Weights of a small mixture-of-experts language model, trained from scratch on English Wikipedia: width 128, a variant of Adam for the experts.
Below are experts of layer 2 (counted from 0) of a mixture-of-experts language model. Rows are named router (the router's row for the expert), up (a neuron's input weights, with its number) and show model dimensions 0-127. Each number is 50 + 10 x the weight over its row's rms, rounded and kept within 0 to 99.
Before each expert's rows: a language model's description of what the expert responds to. This comes from a sample of Wikipedia text that the model never trained on.

# expert 47
Description: Number words and quantifiers before nouns, such as two, three, all, other, both, several, many.
router:40 71 32 48 66 45 63 45 45 51 56 42 50 53 41 46 40 42 35 52 54 60 39 62 45 44 54 67 55 43 71 43 59 47 54 60 61 60 52 44 43 43 57 48 39 52 33 46 50 43 42 43 43 53 48 56 62 48 47 45 65 48 54 49 56 37 60 52 40 49 59 36 57 37 39 61 63 48 27 44 72 45 41 51 51 41 49 54 64 62 59 27 35 54 52 44 48 44 45 66 55 53 32 60 56 56 76 47 55 58 46 42 56 59 42 38 58 41 51 43 56 34 54 69 78 45 51 69
up0:40 50 33 45 34 50 50 50 48 63 49 43 48 56 25 61 70 42 42 71 50 47 36 63 62 39 40 71 48 46 68 29 56 50 49 51 45 79 59 43 62 43 48 49 47 36 53 66 47 47 65 52 43 48 48 49 63 45 57 73 39 31 42 58 48 45 35 69 56 55 59 53 41 40 53 65 52 58 37 54 57 42 62 51 61 51 54 42 27 47 48 48 52 35 42 43 38 47 47 41 55 45 59 37 41 48 41 52 66 45 48 55 68 57 51 45 51 43 33 59 51 56 58 49 38 47 58 52
up1:43 50 39 52 66 53 45 40 61 49 54 76 46 39 44 51 54 73 41 57 57 44 55 40 39 54 64 19 38 47 44 38 48 56 43 60 47 49 41 51 55 68 36 59 46 57 44 43 47 27 42 65 52 44 48 59 55 57 64 55 49 65 58 56 50 38 40 47 42 43 41 34 65 59 42 71 48 54 71 37 53 65 65 39 44 45 67 37 50 61 69 45 54 45 37 46 29 48 53 56 27 42 58 56 56 36 64 52 48 53 49 55 48 61 47 49 57 44 52 40 53 45 42 46 55 56 52 57
up2:63 61 64 46 53 39 56 47 59 42 53 59 55 55 42 41 59 58 27 49 55 50 51 53 50 21 34 35 45 67 57 60 54 44 59 55 31 49 60 57 62 51 36 56 41 36 63 58 51 40 55 43 41 48 45 43 36 38 30 59 58 42 58 50 59 66 54 48 34 52 59 45 62 35 54 46 58 63 40 33 52 52 46 51 46 59 48 60 56 68 47 39 39 41 48 51 59 52 49 53 47 54 60 63 49 58 42 42 46 63 42 47 53 59 51 46 42 40 47 74 64 44 53 20 71 64 43 61
up3:30 60 32 54 55 52 45 36 59 72 44 52 37 42 50 50 48 43 43 54 52 66 57 68 43 41 50 65 54 25 64 54 50 42 49 55 34 62 53 53 50 52 54 44 53 51 61 68 41 59 62 57 50 37 33 54 40 51 61 58 42 50 40 52 53 40 50 50 45 49 56 47 44 25 41 69 50 49 35 49 47 37 59 53 40 58 58 54 56 52 48 58 61 47 58 45 27 52 43 71 58 56 39 28 40 62 55 47 63 43 33 37 58 35 58 42 54 45 63 37 65 68 48 53 47 45 65 43
up4:39 48 28 63 58 42 42 62 49 37 57 53 57 58 42 58 54 60 46 38 52 52 47 50 55 55 40 65 59 40 57 31 66 72 63 29 36 56 53 55 42 54 53 58 51 43 43 46 56 41 51 55 71 65 53 48 69 48 52 51 39 30 54 33 49 39 53 64 61 49 65 45 48 41 45 68 52 62 49 44 35 44 44 40 48 56 59 38 68 54 45 40 36 62 44 49 39 64 45 40 42 50 34 71 53 43 56 42 51 38 43 46 45 57 50 46 61 56 51 39 44 46 52 44 61 44 39 81
up5:35 54 65 52 53 42 46 51 48 39 51 35 50 41 47 60 49 56 49 42 65 57 45 70 47 38 37 62 62 60 75 52 51 37 56 35 52 58 45 51 48 55 45 42 78 44 28 54 52 59 66 52 48 52 52 36 39 48 48 58 46 48 57 46 71 65 54 46 43 42 43 64 54 43 34 33 51 49 38 47 40 52 45 59 51 35 38 52 48 60 41 53 44 28 69 51 40 58 43 64 52 62 41 58 52 66 53 44 56 62 63 49 43 53 33 28 60 34 37 60 45 42 58 67 56 53 57 51
up6:58 37 37 54 49 36 40 45 13 72 56 56 48 51 40 51 48 49 52 52 46 58 64 55 34 57 62 42 56 40 43 62 59 58 56 53 54 57 56 44 48 55 53 40 57 34 65 40 50 46 49 37 38 41 41 54 54 38 57 31 55 47 50 73 54 41 44 55 47 49 25 40 63 42 51 48 59 59 59 61 72 30 47 53 63 41 43 57 30 61 61 58 54 61 35 50 54 69 45 46 48 49 39 67 46 46 44 52 46 59 60 39 44 45 62 46 40 53 47 40 52 63 68 54 54 57 52 40
up7:42 34 50 65 49 47 66 50 34 49 55 40 49 36 52 56 41 30 49 31 40 36 61 49 54 62 41 61 44 53 44 41 62 59 65 40 45 43 54 64 53 57 47 59 56 55 55 49 52 40 65 65 59 38 62 59 55 50 38 78 40 37 62 32 56 50 54 53 58 42 57 41 71 42 59 49 50 56 45 61 48 58 47 39 36 51 44 59 52 54 55 48 39 64 59 45 44 54 42 60 66 52 41 40 56 47 63 47 70 35 39 52 56 34 49 53 50 40 62 64 42 27 39 68 57 62 56 40
up8:51 44 49 40 54 46 61 65 41 55 34 41 53 51 39 55 48 52 52 60 53 69 42 61 48 43 52 53 53 45 55 46 52 59 49 58 50 52 49 47 44 51 54 27 62 34 31 62 53 56 44 45 49 48 36 42 48 58 64 56 54 39 42 49 74 35 75 62 59 54 42 37 44 59 67 51 68 41 36 43 66 47 57 44 51 38 57 53 64 71 72 54 51 60 45 41 51 60 56 56 47 53 33 47 37 51 49 32 68 67 35 36 52 64 58 59 46 51 40 29 50 41 41 49 48 50 66 61
up9:39 44 28 58 44 53 52 56 58 52 36 36 49 46 47 47 66 43 60 55 64 49 51 48 41 51 65 55 63 46 41 49 60 48 49 45 64 57 61 56 58 52 29 36 33 51 34 36 80 55 45 56 71 52 45 68 57 58 48 43 59 27 60 51 41 28 51 48 54 42 30 38 51 57 36 51 61 50 42 54 56 41 58 52 44 42 47 43 59 61 55 54 52 57 55 50 35 36 40 65 51 56 42 56 43 39 56 48 52 44 68 65 50 53 58 59 54 34 38 55 49 46 45 72 65 54 52 65
up10:42 59 55 53 45 37 43 55 68 47 49 59 35 68 40 28 52 66 37 35 45 73 49 54 53 65 33 52 55 45 47 49 36 47 66 56 62 36 50 54 56 44 44 55 47 44 36 54 56 51 57 60 49 59 46 42 53 42 38 50 68 64 50 39 49 58 54 53 57 43 28 43 51 54 46 40 60 58 53 48 45 48 66 47 45 55 50 61 43 56 49 52 47 58 47 52 57 54 52 44 58 35 40 42 26 66 71 57 54 74 35 59 40 63 47 41 28 41 58 50 61 28 45 26 53 53 51 56
up11:55 36 51 51 42 48 65 52 24 68 62 41 35 33 41 57 45 43 41 50 48 46 58 55 45 54 42 52 52 36 51 66 53 63 74 40 59 49 60 32 61 53 48 60 46 40 53 48 54 44 52 43 41 50 50 53 49 49 60 58 58 50 50 60 45 58 44 36 54 50 37 44 47 69 48 45 68 63 43 65 53 45 55 63 42 49 46 49 50 44 67 57 50 33 49 46 46 53 38 70 47 20 35 55 48 55 43 71 47 55 35 37 56 44 43 29 55 66 67 55 59 29 60 60 54 56 57 45
up12:41 63 49 59 57 44 59 28 52 32 59 60 37 50 53 45 61 55 54 44 51 50 43 50 45 64 63 55 46 39 51 52 77 75 38 45 37 66 62 58 46 48 59 53 47 60 61 54 41 54 41 46 43 46 38 49 45 58 46 39 61 52 47 28 61 46 69 59 50 55 49 62 61 28 34 43 53 40 54 57 48 41 57 34 44 36 53 58 70 58 54 53 41 49 65 37 37 53 52 36 32 61 54 48 51 44 42 51 44 55 53 49 44 53 55 60 48 37 43 34 52 79 53 66 53 34 54 48
up13:58 61 58 47 48 43 30 61 29 71 47 50 26 50 44 44 46 48 56 50 51 70 32 73 41 45 57 31 41 42 45 72 60 40 57 48 59 77 42 65 59 62 51 58 61 51 44 35 43 52 48 52 49 46 59 57 58 43 51 44 44 60 47 41 37 41 47 39 61 46 46 47 44 38 33 59 63 53 35 40 63 60 55 50 50 59 38 64 62 65 72 45 40 54 54 45 55 46 42 62 47 53 50 51 53 58 61 49 47 52 50 45 48 43 42 51 34 44 41 62 51 39 55 63 72 55 45 45
up14:40 54 47 47 39 43 58 50 54 43 52 62 48 35 49 51 46 57 44 29 54 52 35 46 43 34 46 36 51 51 67 42 56 56 52 68 71 55 37 63 45 62 50 38 50 46 30 45 70 48 50 58 53 51 51 43 42 60 66 53 58 44 41 25 44 52 65 60 69 44 47 35 70 47 51 48 47 40 56 45 48 53 57 48 48 36 58 49 55 69 46 34 55 31 38 41 31 51 62 61 31 66 43 46 53 44 47 53 49 46 45 49 64 58 51 55 63 43 68 42 56 65 50 48 48 43 58 75
up15:40 59 46 50 34 54 65 54 51 44 58 51 48 52 41 62 46 46 54 39 45 46 44 45 53 58 52 50 44 40 52 32 69 66 47 69 50 62 63 41 43 44 52 39 53 56 47 29 52 81 55 43 43 56 55 45 49 53 47 41 52 45 41 39 55 45 58 54 39 30 67 41 70 45 45 42 69 28 49 44 51 72 54 56 41 39 63 56 56 69 48 38 37 38 40 44 34 67 50 53 55 53 44 65 61 55 57 58 47 46 58 49 46 56 23 49 47 54 61 42 60 55 70 54 43 45 63 47
up16:46 54 47 50 53 45 53 56 39 52 70 47 45 51 31 42 38 65 46 35 44 73 29 38 60 53 53 66 51 60 51 44 49 69 47 56 38 66 46 47 53 51 60 37 57 42 55 45 33 59 60 54 42 44 55 46 65 41 34 62 49 59 60 41 47 48 56 53 58 53 46 52 52 47 57 52 62 33 48 48 49 64 48 38 78 47 44 44 44 58 39 38 49 60 70 38 35 52 45 72 44 33 29 49 56 64 58 39 43 52 64 52 47 66 44 56 57 64 28 52 42 62 50 45 51 59 46 47
up17:41 46 39 47 44 49 61 46 50 38 46 41 60 43 46 53 45 69 70 59 68 71 44 76 37 47 39 46 48 55 55 42 65 54 55 53 64 41 78 48 44 57 45 72 34 45 66 54 34 38 39 38 50 50 52 61 45 52 46 56 43 41 43 49 40 60 59 50 44 41 39 42 39 67 48 53 49 34 49 49 52 65 54 52 47 66 55 58 62 73 47 56 49 32 40 51 52 38 53 59 56 64 38 46 44 34 52 66 58 47 47 42 45 58 37 52 52 42 39 35 41 42 40 39 61 62 48 53
up18:47 62 45 44 54 38 44 28 37 60 77 61 60 55 46 19 59 55 45 55 42 43 53 63 63 59 46 43 43 46 55 69 53 55 65 52 54 52 52 49 41 45 43 50 53 33 49 56 35 47 45 39 40 37 65 30 47 64 41 54 45 67 36 31 52 63 57 43 65 48 38 44 45 51 43 61 54 35 53 50 49 43 52 66 46 37 49 46 46 52 46 63 52 53 72 47 54 54 64 41 30 67 51 37 58 57 45 55 51 61 52 37 67 55 42 40 41 56 48 54 49 57 54 48 62 29 58 54
up19:44 42 39 51 39 44 41 34 56 46 66 52 51 44 54 51 46 62 48 48 63 47 56 44 60 44 64 44 48 46 61 58 64 54 59 56 55 25 56 42 46 37 35 49 42 45 55 38 68 44 38 44 13 75 52 64 40 63 47 26 67 41 44 50 55 51 67 54 60 48 48 44 68 50 49 52 42 59 39 47 58 59 66 49 48 50 41 39 64 60 70 44 50 53 59 55 53 61 50 50 40 59 36 50 56 52 58 53 56 38 58 40 51 47 64 39 47 32 41 58 61 44 44 46 58 44 55 70
up20:44 50 51 50 62 53 49 56 57 55 31 63 43 60 42 59 61 57 35 42 54 56 39 50 26 53 39 32 41 39 57 41 51 44 45 70 60 49 48 58 52 59 60 60 47 47 50 49 48 51 64 45 46 70 25 60 55 55 55 43 45 63 34 35 46 35 72 64 59 38 52 29 63 46 31 58 54 47 58 46 74 62 38 43 54 43 57 43 60 58 67 37 39 62 43 45 53 64 51 57 42 70 39 49 47 52 68 47 44 43 49 48 61 50 49 54 65 47 52 39 49 55 57 46 34 43 50 54
up21:65 44 58 59 58 52 50 38 39 33 59 47 60 55 48 58 55 47 44 55 52 28 56 42 39 39 56 31 21 42 56 46 68 67 67 57 31 55 33 47 58 50 59 30 35 37 61 47 51 61 45 45 43 48 46 37 53 51 36 44 49 61 36 49 42 39 62 53 41 48 53 47 68 38 52 62 68 45 58 55 53 47 55 52 48 45 59 60 51 66 49 50 46 47 60 38 46 53 41 71 28 36 51 61 55 49 68 55 56 63 45 54 57 36 47 56 37 55 61 49 58 60 47 69 54 43 49 43
up22:60 37 48 50 32 51 54 55 53 46 65 58 56 33 38 58 50 30 65 45 53 46 62 50 44 50 65 54 49 38 68 45 51 52 77 33 41 60 78 37 58 59 46 61 40 36 65 29 44 39 54 44 51 52 47 39 68 39 41 54 53 50 49 50 54 62 43 55 41 34 45 60 41 50 43 50 29 58 40 42 67 58 57 54 53 60 58 67 57 48 54 64 49 57 31 50 46 58 42 64 40 58 48 52 33 55 48 45 59 54 52 62 55 59 46 66 35 38 41 52 59 53 40 44 59 44 43 50
up23:43 46 49 57 59 38 37 40 61 55 46 65 43 57 31 21 58 63 45 68 59 48 52 55 53 58 50 32 49 52 51 59 47 36 53 52 55 51 58 53 46 45 37 60 53 49 29 44 39 41 32 46 46 64 59 38 66 34 56 57 54 41 62 52 48 39 39 63 45 30 45 36 44 52 53 71 42 63 39 50 54 48 66 40 61 36 33 42 39 51 63 39 59 52 49 56 57 61 55 42 55 64 49 65 47 48 57 56 56 74 57 49 46 51 49 42 46 29 45 52 53 36 66 59 65 58 50 57
up24:48 58 61 55 43 42 57 43 25 50 64 59 51 47 49 32 61 35 44 59 51 67 37 66 66 62 52 66 50 50 67 41 57 40 56 54 33 49 42 44 39 51 44 43 46 50 22 67 34 50 57 48 52 63 62 36 55 58 45 65 42 38 37 54 64 58 53 47 34 31 53 51 45 53 52 60 51 49 40 51 52 58 60 45 53 35 51 53 57 42 43 46 38 52 40 51 51 64 46 42 66 36 52 62 46 68 47 70 70 68 39 40 50 43 37 49 40 55 42 59 39 60 51 56 48 42 48 52
up25:54 55 58 39 60 43 45 51 42 63 36 43 56 51 42 25 30 46 56 49 49 61 42 60 31 46 52 61 45 33 62 42 66 64 56 43 53 42 69 50 66 44 28 65 46 64 33 35 54 50 40 60 47 58 49 40 42 33 43 52 33 47 54 41 43 37 45 52 60 40 48 33 46 61 40 47 60 45 72 41 53 68 46 41 61 50 32 68 49 59 53 32 48 44 60 52 55 44 56 48 47 52 50 50 48 45 62 43 54 62 65 67 54 61 58 41 59 62 48 66 41 44 56 57 57 58 58 49